Weights of a small mixture-of-experts language model, trained from scratch on English Wikipedia: a variant of Muon for the experts.
Below are experts of layer 8 (counted from 0) of a mixture-of-experts language model. Rows are named router (the router's row for the expert), gate (a neuron's input weights, with its number), up (a neuron's input weights, with its number) and show model dimensions 0-255. Each number is 128 + 24 x the weight over its row's rms, rounded and kept within 0 to 255. Numbers have three digits each.
After each expert's rows: "comes after" lists some tokens at least twice as common just before its tokens as in all text. This comes from a sample of Wikipedia text that the model never trained on. Tokens count by the router's weight.

# expert 1
router:137125140142110176142130133144166105158126093091143110110093125130159147131093151156171130120108108168083096149138112143083117151106110103173118128101146101114149121143144105081138117128133133076076118117096094113163089084142109146104115124153157143133112130051079116160100133136121155134119090137162131111140119150166091166103141085127116143137143160123107116165105149142075137177140105099099105143142102126127128141123117124122147138104131122091128092124126098088141142118154184124117097115087111169143132159148169129135173115109128119138122124133141132082124133109092143094110127101129152139119174110178158121105112107120110108142116171137123161134133141130154123128131126138160143114128143169123113098147088114139133129106096152139145089157123158101089084089134131
gate0:112182107098150157161135137163136136159075119070119119125167079110101117152135142117139152153132108150120135128122106112162144168129161140108094113130119124104119137095143099164124102158130145129121158159112109100092115138128131123112133141130140140131093136079103115128126147147114111170106139104128157099104120155136130143145126130100152144131166125148139162125132125113111153067118136116112139101113143093116182157126129124177148152117125125114109102134128150162089130109123126115168145090151090121143140087126116177105163149117139113114119151072110105080122151162104126150206151134131145118111132183080160117126101117114093151132126135132166127123104108158140144163098128154135110087114107087129148118092145135082139129069088161107147105135155162099081147135133127
up0:074130125168180129167155107091126105191108141120113129134090131112147083098151124144144151125150121061126166173114114110113136145108127116123127142098157153137112126129137143126129120125098126120143129113157123109091146119127122094151128125149129123129114112088182148165119163128077093115140135118127140104118132142158122150132131114111087084130104130156170178157090119183113154105099173133142141119153133090136149133169109130139110119133155113128139129150114136135162140144125164123156098167164127120066095154164121101087125154131142131134158103109155148136138098128098123139121096120169153146094121149122130114160136104165093111168140110119152102121082113136171093160118113161125129097101187146150144131130106130157139139077123141113104122121125145150083111121094174
gate1:098101161156129168135157140153126123107124156139119108124126129152105194136128124171131167121119113097162080138130135142113130168099119122131099137138114129103110086072143089107148143117132094107092189126147147124078168101129139104094145112135105131121126171083149138114117105084116149105133133099172119130156156148131143176162157139100129123089133130125159140149105144156133130121129199159127108136136198126171112162137122152138109134160126117107110136107108102154116115134155148128152082116135136120150094148131147126123158133119091141140131147158140135113157152128138154121162100138210126140148121119138134120128104137100102133125127117097115149146125173050127134107127115114170140099118095145175136101141125127120150137147097157127105135176146084121153149130110131
up1:151101127073154117119161108144125104148146144127143111146097133129116105161141140151127130155154111096129130129113133119125126104128139145166104155087106091161104155104121130098123119128105141138080104117132140126118128128109151088119145147093105142153131106129112132105158105129124171162120132120113144093121140147136123113133165093105094159140153080088123113138140120159138108115134161127138087113111150124140132138119117101068129129115064099137096138109108128139145148107079115155102101136079140101138173123172111127116133108118168119128125131154082145119121126101165149132094128144107122113135142140094136122164095143112123095140143112120137164179119147185105049148087145163081148133107098096116138113143209100125113102141127145187086107111142107070123157122136131
gate2:136081158145105115120155105144093156163104149143137168124114136157113119140170120135118151146090131143128136090127149132124152145151128124124144161124119070128089154109112095134127163123126084152164127168123122119079059119173092130088123122108126126144109138129124143183155179125123132094113113144124099130134120135152110107138100131148116167106137139133135141162140109107105148143115145110108129134129152137138107135151153106137136169125107164155095134111154125099126156099186135112160146120125090167137122163153100153076097154152145132109093101128154105134161103144159119134141135143130094081160179080119121156144136160138086134138115162101074145122082134146157087129117100143167094110149125117082124117105107129110118105125105114073133117076132130139156118084112129
up2:142068131129130121109113072137132132114178126135138119106090149101087109104117117133130104126137108104142103108125144157108115145110127114143094099154148142115093121116151129099088132183137140107129132124095141109156138113151135166162128139135165115171128100178138121116078111135115153145144106152101103154186182108127128127105103095134159160106120127142117126152153094138118132153105125174178111160141104155119147138114128124125106159114171127128116121149141082148143087138141157138088097144142091075140152140107123119129138169103134127116055136120148146076144086104106122121140084119096142095091122129106106101113166141091137138181126106166144148157136112071152144102088113144151114138145111144132157123156095122173129129131149126115102108160152099130099140111124127
gate3:162163115100124118157143101101124133133123131088133148125095131183117143136125132152123160156124156090116140122142135139136160110154097116161112133188110104096126073117138117159135153119111124115085099119124162121139114168143105127129174132111142146168101141086118111132130166144108118121153124099157175128156151126094122166125108163172127161145110106132118079143143141127142159128076108159132088081167130109113127110113124103140141121174109091089143119118137134137105147138160144151137110100129163154110168126151153162125157160130105145150090124114099095063158120141156098089138123106117129127138125141129155124154106095123099083108100141155139123191117099124103132157099107109136098088111141115077148123117129133149138145138163139119168126149178138128148071116150159
up3:125103154091096139134114119102164149142131117151097088112128137136139152129124138137132128157149149049129123155108145105131157132127106128167107149117133146112094098120148128123144166102123104137144121105111168126158130085129095117155144120139142113110108124081135158114136130140099151104109143090115143158119107145119119143140093170106157157192122067133114117108112167130142158164110136104145089143130104093101160138132106106102133082136099140132113080153121147109092129114146116151147116117107136148140127147146136146093193164171132117132125118107124122137154146134175124135128146126148121158128118159077143158174160162120119146111116175104075130160120098112070109154135123112117129117130168121120161123079150143135078107101143113126126143167109179130107124090187157
comes after: "\n", " |", ".", "==", ")", "==="

# expert 8
router:133116120164116129126152144138164150109116129109145115113108105139107124176134135142135128106132111095103154121102138108107103126088108127149109128123138077149099135090124189119121130140169134118136116129096134180178134109087147139182091154153109171124157104089141075145152119127110159152132105100122139106116125158088158136108114069065147106095105132128128113099148133143158136085114139162109115124109131101104111165105194154096126122132119140142083148122128120130134127126125139098110130170132134097189115168116172126146119169107108135145164133163154098122164147129150146132130132123137107107160130143123150154125115141101123119135092097125142103088164154130126112154116086139112141131176117103149097135111146084142153107107162162142073099112127132109112165133132079
gate2:105109102095110127169150099149139131125130113164090109132138133124130177151151107116113136140131106180090139140107106109138090124127133127124166145091174150177111149145143145123136120153149132151094113132170132152107149180141138139139114112154159173132112142080142134144163137096118153120128141146115100113143135112105124112139124124113136148143162168182138092098124164131114151123098161151172132096149113147144117186098132150108164096107095145129123160094117138109149138138125148117103136167146099137208068105142149165112125127120132141168173054127165111128139172097125145146082132124137140144130104088091151146148141130115143116128112097137099155111137176145108115120103121079157144110156168094141155140118122094141128135102124121127154118144151138109103087129120119
up2:136146130131117140115166131155118110127143142111136155150098146087106155138122096103145127140131136110170089133142096127135139089175209150130133148134142099106074150135108134155078140093113139163177119153139151168122119096144115126180127140142112147123134169132145116147135124094104153113126144112126107118139142124121141135104162133091117136134114120101096108154140110139122090144145168126173108160097149140110131145151114137145136184097128129126126121117099091165110090138144103169127124160120129118093128145134122152119156118119119097161124147136160121134155136121127133110112113143155106111153188139156111087134172083117128142145127098143134094161147090178104124118140173114149095116100118166160117111105142118106151125108105188190143119167126174137137120075063138
gate3:147132156114077124158142152101114119133134087159177124082141120159147101108122101121131104140097119159146122138109143170153118124145119069086152148134107109135100112128117128136145088119164086137075148145183145112156166127137158104126120150131148156094134129132103101118059131111132101117152119145141121118156107141150115114092111127148147127122139122133141120097066124172193130099120158104113109103160127085155167164123150147133103151130086124136163121121166094114132124147108121156143106170096100124146138163119110108136180171131154114149115106127141142132158146106141102150095101157170190113148109109109109131122116137146126140106109116131125130104151188102114124087156165142097151122126167122115102140155159121138131103129093096131152104142132149139131134104102097
up3:099103130163110146124108131131107143128145142126175116148188130129199143129115113100139116130108087113134135162123126126108106141098159134135143128123118097130100098128087122137136114091146107172184131098118116133128152078096138119175113152093122149120058151125126164098135132139090135144169095162098132107142155126151081120154100140132134108094104128134137142133127108135148132074115155150179111164173166108158119121095084114148146130084126115105128115142113098107116123158122165128160101089118117129131142129137118111158158148100118142142133169123145132105123130109124147160105150158142057164115108128076127125124116186132162122164126123106121124155130101083149090116088141110129154132150184151129151107149073136149163125119111145144143116123137152124152101122118130
gate4:121128096144115116153105108089107113176147168177123157166158138103100122135104129079134155128139080118166132120131128169135100105140115132105113147109103150164096155146094131102155127107137171141112123114162171102119127154103139135131102126128159177124147116130133119138133128105122083087108155135113146140102144126104107123107159127099153133191106087099141082115157090121141124151089151141094104055153151116176112160112142150158106116119140148094126101148127101131118135145177113146138145145136117107123102100110086140143132141112141139141143123130152116117133129110113122155126168118100131120145160176164144151144187108139132092149126096091126115136194116133116118104124090123121126151160132132128142191139133104149133147123088159183111136110169140089143124148100131
up4:122081107143152164146144106118129113164098082139127119129147133105141115135105152123120146082132144119120105137146170150124140102144165119146138110142109123123129156061132138141096077126141128141116093114109129141131126131130169147098160130165113190107116083142151154089131110137065126148098160149130118155162121108122114112071156127097140150130147127152140106167119137108132093108137131124112151145161110141123076150136131087125171134104116147171149126136185131090141145090107126143122124155121179089163138166129154114103123109103112101119117134138155071079126134072110118090124143150094138121087129102103137146152129125113089144137130158140093160086110152113132140117105134118158108067180116135116131161113115103119115156104134141110109086077138110124148120129115146
gate5:105133161146173118110123137125102127082144126105155178132127083146088104128156126137149132149114111112117128107074104127153150129153133142148133100143093111113114140100179069109123148144143136160094117152134142103134132144102158187147126137106104143172117145074142155150084108150174154136092156121137148162147138146106133162101145132198149107127136156124146093142110108120103155121143113135126120101152151121137137157130117110145126109121134142143072176132129147071121139145075158150122089161140141122137188162125114140138146101109123130114104157117194121100139141096095141115100148126134136116126156138139110111119111138167103119120137101135154108154142115127124168166144109145108136117110127117148102103124139118142143060157100125106113154122082127058132142111132149
up5:107167101066137162129155133130173088138118139124137083151105128124105122118122110119174144099097121145130138121099145135154175102139090116149147122140148081114118123142124131136126141135117145152089113118146129135166147122121120114115116117135179115140111125115121144129137101110180147128153123124138077139176123153126128142153136107136076104115152157133130139074135105130117213116125119140106100156123125127110123158109167120099117118167163111141154135102150130090144147144110128149138106145123151124113170111100123079151116087175114133159126157145094113081128152151107158102121122135104135089154114140091169106099173142107136132147106141122121079140139113167115089117153120118133133095091182087094170082122160098177123097123146119118109165142139126092119165124162127
comes after: "-", " the", " a", " (", " \"", " ex"

# expert 5
router:141177122107138112123177131124171171104110144113109151133089134162108140132125126120131121093073130113149144092176151122125147113124114109110123166137138139117142154151136105106122110133152127153147134093149135110108159162122116129111171112102110093117076126097123093109081142132103125141147116138092170147147133113097145138177126128106130091142133137144143114161102072116135130149124150108119126107169190096119142106107155135149139104159104102128146139128152141146161143116116161088149149110146150135123172087105117127156112133115085139148145144099109106093111115117134128134139139111113177147125091122093109115123135076143152161111161065141128092150157170139169153118169120112113093148092105140114106114148121179173160125159162088120128148177155123150160146105157138
gate4:136154142157146120139110102132152141122169165129145127127091130126175133142123155126109109134103104115134118112151128123071116098152118091115141165126144132117160134139086122143155126112152140109137150103155107104113139135146140105102176096120101091135100124085152134118148094147144137094149084134149146158094118111129132150147149098109182103156106106135150119176127121126123126097151143081087121125087121140158120103139117138125144128174128103148133137165172139113103134104120117126128183111117135184133127191164124088142144067059105110101119142079121135112142092132146110125155118153124122154135133131116161142059134074155132073116151146109072142128135098098136138154155141094183112118130104138120134122154128097161129122110137139104155157119137115143123134093152089
up4:071115150144187148124143117145142134148093086158166101128126106129153121072088112135144123105153135098148145132164160145086166101135131111125107122127143149126166100143136086145135170135112145126136142124194114114119116147157116121066131131082107099129090108094168132125104134128097152137105122114114188174161111123137130129118113151106132146112143110119151148149082095095147132079125136082092142113162121076116181134108099173160123137132100139124153163135116168133154101123151124132136126124102099085113118101135149142170152105120115075136089117148117113117099082164128120086148108106155120103136132097091147148104135109139166110112145147150139170124122116114139078145099140123114097110110140160133121127118131135119158129123133143122104121110141115160095104145130160
gate5:095093118124101091146099124120116123128048087149165129200101160135139107112113133152119133122123105123134155133129100126163168112149139159087140199135101131109116129132155131140110106139118135134134165111133099164140133115123141122154144121129119135100129149130118159135146107168130110130127129098128137132175081109087113105154117129172156131141127097151115082142108111083158147114155149149112149158155134112139098124104189136153143118160122078108136114133167096119111111138108133114148124093103154125113143134080127148152117121109120161130133136105126099075144107166087106123096150154125135123137128109112106118158138076167095122097121083157173132167101133137112138147092153164116189143139137152128096142121141092102115145151142129136153129177121112077115129098144148
up5:083138145140089162162155127106105133124128109100129130120163126128176120121124117149096081161107146154106083153111129153129102126122136129125161124057128130140069119090142155097147153145144115125149137176103196129104131135098098125119148123130115121107147141059127160133081128101178175133137143133117139124122155137130119103100154139144138063145149143110175125107120130152174077154139101095135142127161113085113147080124118131100085144160159143110129117111108132148107134117135127145083156139125134161086121125137087099128137104143121118137124150165150121142098113089122153132175143109166118154147129121132163146121151110129097117117104143125077080122128119143124133160109117098104157114176119091126158114153118130141133112124097102088142135140130108133078144144147146
gate6:174091120136099102154118152132114150165107135156171156163061141114094137105154144138154115070112090120155139115142136156161147140126151131093149117131121092132158091163115117155127136104147104144143113135171135119140124112152154111105158147091115075145116161140100124155095142112123149145116086122093161159110136133129156111178140127143138122117103155152157120122125111148120101125112142159166138151106145123135097167109144124113115142116155115165118100132124148162137120114129083125171112107142136122151133170148118141132147122111095129108092124113114150095147123136161142147140118150127143139105139167084118095104124108160113116113143134137176124153168184124055111133167144133137054111151109117143125141117144169064123122143115103133150143179120105089150120152091110
up6:137127145082070161153104151132132142139157132115153143132117176134131127127143167106155119112135156152117164090157159160179117142116138101152094109116157106162132140113094151111135111115114171133153117153095130104101161139154107146146122113121134125099192139120170137109115117097139099137155115110141130122128098133125214098164180126127070116070156163115128097140120120160159185145102142116163113118132114145123092131138129149135115153122121122139162153108172124102110121133126155120114126152135165113145162125129125105157141124146089138118122171092126116157134135124120137114109133138144097136129135141133117133104147130172140163103162070133182090142143138173153128141098109127132093181173154133126134115142118146137141126096127140166169103125137133090088133114109172
gate7:113154154148133097155151116082119112124127169113143126157145142135179147147155110146174130113123145116133114131102151076123136131113126112092158097126122149114130165143140087133132097162110116141141147123158082157154110107172137144122147143143130143118153159165156107144117115100140104190145156164131101124109130124121130160124154129126116139137084156149161118124095092141131101150127142124088115148135175128154135150129112129115103162132121131173156129106134205123172152093125180142181156100137115128098127127119123102102102125074110124151116119070127142075117141177125121134108101133144088135078138109102149147172094140106119093084145072107110146109153134122092087148125145123143132150133127133143143129104068124139112150140175122150175135143123145122116137122157135
up7:135183130086107070146149073094041116142163154155109132129134150141138159130142111096153136123123111117121101120144132108138185105123119131105124148165103108109161141128110123132101168118160153109148149145113131094108124131158173137111161162103148123086145124154152154103128084095128100096123149145133136099141076127121146136161167148151127106129091149123104173118136131105138118136133165124134122090113123116110138099139099102148116123142138121178189141141127165139071130078137156107106100157144110147122114129109113152119161113101127183139125135124108167117121121097140076133111125137092118127110110108118130119128103086123183164158151114121108107132161138125120118109146141128100097115115115152143125132141126138142089113159152149157115130162133148125074132155181158
comes after: " the", " of", " in", ",", ":", "|"

# expert 7
router:150109128138133136158089149135134116143106096112129113158124189150160072141144109093109103112104117095184163129117106123142164145137128120172102149157136117149094090144139114126177118150104091094135107142133125141081142124102172149127115146114134140157140105115165144150180158126136139138145158143151127125136146083124128125134096178165120129123135105111113109150146179128120145073146094146150138152120098124083136102136102161102101171119123125146121158124148110088120117141104096174143118054154174145160127108152093114108104116154129142123134103124099113064130157108154090134115144137161157156137149140126148129107129128154143134145122131146137151095098082131163147138092086131131108122167129176142107137120149151134114131096075116147133118113120155172110138106112129
gate2:122166158129122096154099144163136114185095083158123101160139157140132141122150101148156130162125128101145128118109158146119159119117153144154130146124132135122054106149147108105130097128110114109105123115127159154106107138116130129135122111121127120129150114066138146109109183134144148124112149125176107138136113147074109116162100131143112180107106121132117130089148141127129120092072140146142164161101124121099160125145143128087124127144107112109131199141142105145099132155114148140132139081119147189153095157111146163111100147142127131149096103130134164111150179154117132154152120128155152143136144118151101125088095125140128147153144166138113160109111132120153142157127105124132082067148204140111129149074135147114157148084111120115144134148088119127147175112118118
up2:122101138094115131084145134067110084159133092117112092131111122113130124121118113146135129134100149131150144168107147122124146141115122102126144155157124155148145176117112138087140129126093124159098086111162122093137129141122110146126140089094089099107101146162139160105125171138100163178143129144141097147140124147159060134146125114140097149120135137129100103162124130131074065090127127126164152147140095102153128121151114149117147120146139125147152121112111110129146116132113125129113163150120230139123132087144106142123127177146102172151137140120119155103134157138103137102151102070159083128161130154117164125113139131119118154157120112118076129108141098136132098105130126121120092104115152103114107143138088081149125131078102145100160144131184145140131143142132146
gate3:150087116156097141151132092115151154107140127139155159152158099145153071141142113107151167112114145100142174116123130115132149160103125112168121101128130124144136141078111145068144120144105133140142108144142074166105146161155126168158158103096134126091106138078132117154120160115138163118114113113123130150149137145128129121123142165104118120114145142151158099107098159136127134109113123116119155105159135098147113141135153128121129154153157168112161137156125124111159084145128078159158122131151112127121123134137096120064164084151129137103116103105117130121163088180138170123112124143094159115141152109195132137125123102190115131136114145116131141165136160111151170110137108151080172113104158151144108178121130115115103128130110129099115069122143080128130138154154163
up3:104112119164090130124151130127103126127164118131093073122095183124153168145134159178111131167170111148150168123140112128109128134133144138128106124111109078171111115128149161086151150097129147110142141128149128134121150072134074107150089118098157105121096096123160105106120136109138171160123099133141139112151130107130118103145113136103107152111133113129146139176133119134119141089134103130111124139108118165136124140137160153128135086117111124097142140138134100125136162129136141120119093084114164097107139139103123129164087162108141147101141131121116106125088146152135122183071114145129070172087124191101114096154141119165090098122148154123128097069098132076128146140108142093132118163148091113101134112142115131132096145128121131094120128164124124152097123172166111
gate4:104125109120128108139128128125080089147143122149130133125147135135116150153141170156172155106106185099139106118159124158167171155123121088161143162091125138154122156160123111095126115134121119108104130116114134132164085148100199109102090145096119136126062118053131142134098161132129130120142112160159129143139128162123114141117112105132132135129122088084129088121150136142166118138104103140093133120128135119153143114113108138131120139156147084146135088147147079118167087164117121124165119103171124139109149125113149097080144124137109107113180169127142086135148146146165113116103157114143143145172143133139149104125137099137126124148131114110111134144106111127142136144164086145113131196128127115128112101152083076143076098134107115125099134131178087122137142142142158
up4:118129134080117108150143142110111120144105151147079098140186098120163116157112143120105127120126129133107139115094095170138156105124157143127162140111149123130121116153168138142153117083142077126097148162103106155101113118082126128113127127186089151170153142138118149106137146079138145151118127113149160140150121118100131151083169128077130073149105174107151158157120107116141155156137129120132126145103116137132138162106145107145184089118116112081136121131105104112102131113145124142125096104107138116132113129140115070093116169149105133151106138145106148152103151140081155137142158118118097118117129146142124174126075123091155140123099094078141093162101093131126089113167123130142130094107146107162166111150121114176126136125102127113122095176126145137157097095118134
gate5:167087092117119088133121092131096120129130147116096108130137157157137122126150121107136106133156113107192121123138160116136146130090139139122141109134107121157111108126149142117142166136143146142178129120112162122140108106114146122122140139141131138135123107112158102092125124145153064146151136152153100140116151145127146118144124131176110192112115089063126116133092103107161134136151109157134125083085110125150088106117136134124133135105101112165063114122130094079156186132128132076136164163138154108118141139099125149110123143146102142196137126144129175117141112144155113088114161115157114126156123175121147131140153120151083117168123090119164154136083148088145143118143058118114142117109119122116132165103155137125148158149153116151160119133099149132121148088167152
up5:118128119146132120147128143117109111157139118131125103147104148101138114098096138134079136102191157130108137076119078166188158124138134140123155134108144127092126108109117138131155099141133176143144141121105084106116107132138120139107062129136125110138109132095098144155103159111172153124116160163178113110125134116120134117114110148121126137147147103150120123088124090110150137114164115140127143112128124152118132108115121128083121073085131149116097116118141114096170160160149145128122113155115142136104124120144113138125118130181185150123104125150129068143105100109134095098117145102136108131146137142190122156156168140118142177142065134136115118168106158150119150127129118118105104105126100141132129097183115126143143109148172149103078141129169176154104174140174159
comes after: " ", " re", "-", " con", " \"", " co"

# expert 15
router:150110108109132117143139149153160144131136133069134130150232118106110140122147146183120151133145149114121092140134130105117124114148107142132124091155130170078117096092122132106156109127149116118124129116181143121142110121124129145152103121139108139144118147086122119137126126128211082071128157132032120092116137141126098110079128166115096136123156124107131111134136168116107133141169123151137150140111137159120115134103138141130129065130125129122171145119151114081087113133128139121114132122129145132077158100100156157105127113127215103133124144120146145063164140117128139114143128121144107076118102122143144126109145106128119146121130140126150133154113178112106122126136128120128145115095147102104117155122115081103111138117125097135119156128120150142149135141102093
gate4:133167124112108166159119108142113132103111144107159107117109101135126109102087130130107095140130118126089106100178132126124115172122173102098124129148141199177108081118128144115140111101073104107115131107151156112154104130111129124137142131124131147137087124115146143107140142093142140123122154148096131117142132117127115130131113124170130148115102117081120159132113167103134150115091140114156161111157091130126096162066166113117113093156097088122111119139163124103100150191180122144140116146119190119128126111101103140104144128154086072145111092075133136079114104110092111142136090098103102134183153105116104125129076143118127133099118092140137153121130100139119114133135133120120185094118143139146110087162152148131130115152117172118122110149108138098101130124121119
up4:149135136112133108116080101143189117131140134126110079100172113161124122089112134113152159166163136163195098162101107127115120128116120157123106135096112128107131141155112118099119154144133163078111124120121151132127145132139091101102144152145082144124144127122111173092125126158147158120163118121177130144154138144129151129158123171117155069117100123171127127156119113100124145116138126105140137132099168131111183142095150104160121123106124138123115164128135161101136115124119126129153112141136141115120149139143132122105093103139168192138119118180155142173132184179125113084118130099149114139128173146080163119163125133122123143146133100109141129110154121149151155134138156124116142140139099131155121119157087120120133131078091143133098136158068155164102071111109128
gate5:138126092155114129138120110122150158146120153137117110118131116144119171141127152145163107120157153131168128104160151132142132113100129084097139151114116148118131133154099125174157108147149075115111104137134136135098103077124100162111115125147120158115135101112123115115139142082132099080128101175124105118136142086136149159150145138119135117135118147200157132152108115116115168148116106119167155116109154151079172121132083120104098120166147090106113208099110122139134116133161072086152095160122156106100149165114122132069137130143159154111142149120181125122139118149135133141100160132159159099141159148150114115108143153118114163130124121172116147133102091100155125147123143147111068152119117144150141180101110103108136148103144136133141092151128100123143126094128078
up5:141128127104091117145149160110155149125125068123132144099144135110112131126150121132145164212152120163143100127108095136127119127120129102144131120074151124142097129137152117136155134099066133166136140131153148143124104069167136144170099081153179129161165173152151110136154122122138126118120159114142139141124127109112135131134119165156119113127114167159156100125126163140164113145122094138168144131163108143134155099133109129169187148154117149158180102149117134121143204127133172087156093110126133156100134166124100080089138148151102118123160109160152183103143121124132120130168131128122129150149129136126154125140129127115130141153152100138176102111106135116107156115118132146116120138144129126111094136141122137133118148102116158096163120097096179157179146122151136
gate6:117094145154108102165124149142098120122163123158080110153128163099138128138125136104147199131107111101079128086134092162134105134093107118172132162178126126140113110150120091108175125094111142122126146111160116124147136172140137098096137089132128132133122156081115108141166127121156129143169190141157187136138112129131125094097095130122108156145128137133136129158122155139147150152155129132152129132123086137129114141145163131124124096151121143141100152110160129129118167097149133099117148104088150133161118121197189164142109159108100134122112117126158098129128143117095140138125147128117132078133094153143159152109122118124175152153128076144125107131096184142148129129159090152145156100139171135114104184130103152137122125139139098119176113154136118111140136156113149
up6:131062110104183106159104119136125118132119143142112145161136137097116151124145124100169109151130142123114086100054140123175147133131155140092124108166156126136125109124101150126155131077121145132105136120134150106170099130179148134143131143146125126116140092141150158124116120115154120098147114138118126127165093162125144113161086141110139134130143138142142083169117103128146132120161120109164113123143101135075097125134094151144145114148163132168100128182158099128154119088165154119116121152103110077127083127158083152149136172073105147133117174154107148114114128134118129120091130069135140087130148139132125079135124157161095107167137130155122149117167140168124132127151107155126149095139142115135146132042135155117123135136116105152146162108119119128121120101143151
gate7:096131115162163153095140113127118114141106168150129101138143111145110134120175141150150133130174162129145128127163127121130123138120097107108159147122153122113116096123115181078094118108112134139107105130121162166124109133115117160131152166115121119116104146092137174122123085085150134116149115166123127136107145129112099106172098184158078102126126091109155120103127126099117119153121126150179126062116121148137132155163151139120140147111136168092107145161122147093104117080141087129154136145122127143106127112156141083105086109147132131106142138106140134127115149103141169076087096153172172144128130155128174100094098130121109088101172104143151107175186146115093121124137150123136118117143123133104172159103120107158150139121128170116151101145164135130141096145097131
up7:125133126108140138147103115158161169115150106131087139141110118115125127148091114120137136166143124142133170092098115133139057094089107117151152122148101131082106116159124138136123147089140097121095162120127147099104132103122113054129126130153126158101102115145168118186135158111134150142112120126148157122071122123152132125162141126121161112080099122139101117126153150136135133110134120113139183161137137117126128080135136105129095133130128143116132124149143122157106095150150169139138115166082128115132125189139133161116114150104138130155159174114132156152103165073124127085104148123092074127110157130126127128163162134080180140106134149136113159141146111112159070090145134115170116112114148133162113116076121131124123095086097134137109144127125155111121108096141085
comes after: " |", " the", " and", " was", " a", " to"

# expert 13
router:137166151139106125142124115110095108110133154181124129089137117098127121107151106108106148105160153106148118106139104121171131158109132128104153099141109146144124129151116104151141130096135160152140100131113169099114145097134142087164158143124139085114139110126174109133152165152139086120130131116176123150109089103133136130122113148139118126123133119096140156115162129148180113085111129171141184149165117179134179116106139155091150112151111118116146090172113140135139165116134100085104115106081112114124132151166137112143111120150122129145139156091149155146073111152104175140140125129106104114090141122096099143153157145131158101159103126135096102153154127162102145119131109149165146157127136106123100109155119117113179108118121099129116116160184106102079071110073125
gate2:130128092106089062170094155125105098148128121088128136140131087161150139121124117139082104143100123137144136145148159118118104150137098106061121141121170136157082177131123118111105139153104052112160146109144167121132119139094169114139126122060139133183113096134159106122164130108132140113102111128110118128143105118115104155091120144110161113142123139160103150105138118129175146181150150143116130131125101146114125098112135152127112152080107137120144124158135121152118163131104116107075111106128059192120150176086086141131137137149091094165118159124150145134111118132137107144119130153136118150083111153167094112147106101109135098112108150109127123134095153096107101137136158118120119129122100129117096129166141116132145113139108116113137168148138124134107156129115112
up2:120149139151134132161136131101101111115129123146122138132148109133144105140103125104075141180137167081176095105126155111123125122111115123102111113120160149144152091117131132151129130117155130154138117148171148124123095168117165108093108168101118109128138054091143142107116163135110141083094113103138160130145201141167147169115094102116113126153088176083166110135137122086163112134153125152135131134170139129157134160174172109131125119118126088093121134128094096130122102113095156153117106123135093101111150131143100140123131110129083116144128128114148111109099114118139182149102133167121098173126118146127145121149077109139147136095104101162103113139153176111103111131133146114134109157112168143142116069150149092128138103115149130095152145110135166124139161100148136
gate3:115160105151109134150147077120096142103136098121119165118142086136098129114117125134125140132108140129131126140120085144118123127101116076132143088129133146131112098161135096081153130132109118154138118105120139120088115132191107129129156160098140144152126124103131103162122103140145140115106126085171132091113109128140121137151118139185180127134139140127107110128166132138180116103127088091171100141176114162096100139199150162103149109113138158151166098153157170117148118106107132088139124113122173122132190131150114172141163142095088115174105134118113083158078129148197122143104144133128109141138104103137150107108088182089106131139130123108143102125113135144126121165107138128128109105116116131141145156124094121121135165127127123082098093140151109152141122121135148
up3:117122159170133145126172085123106114129109129138096122129133130155124150153118146112170158141109154156111155136091162139143140112102119097091144095086118102164101112129196130156161146151126124132186153140171116144125126113169103141148086121073086138125125106145137131159101129104104129119115094135141159149122130102138137117126124143163151133114113124126144130160122132140146118115103160104119143150122114140123181104146136137144138109130127141099202138148143119110153130121081068118159149145095130122120118145113131166177101130133178179145161163081133109143095172145152164106136098123134145098163123129120086146155166135126122116132124128087113138084166160152112094143092163120122139086124092143103145122103108071123098102153145124142116109120116143153134162098095129
gate4:136110104146115121119111104138125112080124107128144100108120135083165086128121147137093111139118126160106082101135097145140124151093106121139122115125146157154132098150193137129163157095136129140093152161127123098130111139070120121140098157103149108118119140100162140182106183075125097123155169120093124115162095102122082160157139127144119150134094138094112142113153153145150139144122144138129124111092099112098134161169143127114103151151135103128116150073174120130130161103125110073120104088109142125144124114129117108144103144145103139126112109147174131144120139142151085103129158108173146154135144138131109123128144141148126128162074131153078107077135169128117140133155081165128113133098118103159105091126124149117132090152083100133131153111117163078139095140109131
up4:105155076113167092121131129130100113132132133094146110143136162104155101141103152116094097142102099158148123109114144116183123119152176147113119158129105112123097170116139133090112131163150138179108122089108151160169134076141138142112116142102158187111119099160143132130118102121157142104102104126139148146151152108136143141111106145121127069135142117161121134102124143140111106101129136111104156154157101165120104104175132083093123158153127128163130133159121105147164133102141153172129106125104135129123120127148108140126168144151110150168111087129139091102080160127104132112101107116146138125125136153127112162165165097172108110149151138094140137172112137134133124105089137114085109066199135131159081118120107104150100130112130147089135139099131134103165131153131138
gate5:102137160119133048146157100142124126148175149122154110090108124103132140139073106119097117105166120119150122140098104129147116150131102138118150120175111114146161157083134131138135163119126139154134171081118135086139110087124117146093139108119146068118144112071115117147121141145134168138124151145152073157147115134148116110131108097144126094131104140129102128144127114159130140101123106116135144142137109123147135104152150110118156132152116114138130115155118100111094111097140137148136123149140066135116101151157119149137131133125164134105130132121076154131071163131105087132114143133144105178128105096109131165088165076149107130127156144135145099124068153181154152119113112153130172141198142090113151083132127127092146106131127142133102137108085109129096158138142122
up5:130112120097142128165109159107108131151143107112144177096095140145131145170150124131103157145127101161137114143148128124089117144114108148117145130082157161102121077127142117123164114101098151135079105121123099137105111121167094136148160144121102192153129150153076136125197107114144137109173109114109164135089163115142127135099135113099157181157077124117138083126120171124111105106123116128132146087099120124108094124141140157067154139136128117126115118123132106133130127127116157144147158119108176151105107122118178167146131144117118109125112128085118125100174104157118162141101131094118133124134080060106106116106104120113111150139163119115135097116134127096123108145139119106079107090166157134127161145087161165136117131109147108126148079090126129139147122120140121
comes after: " 19", " (", " (19", " 18", "20", "–19"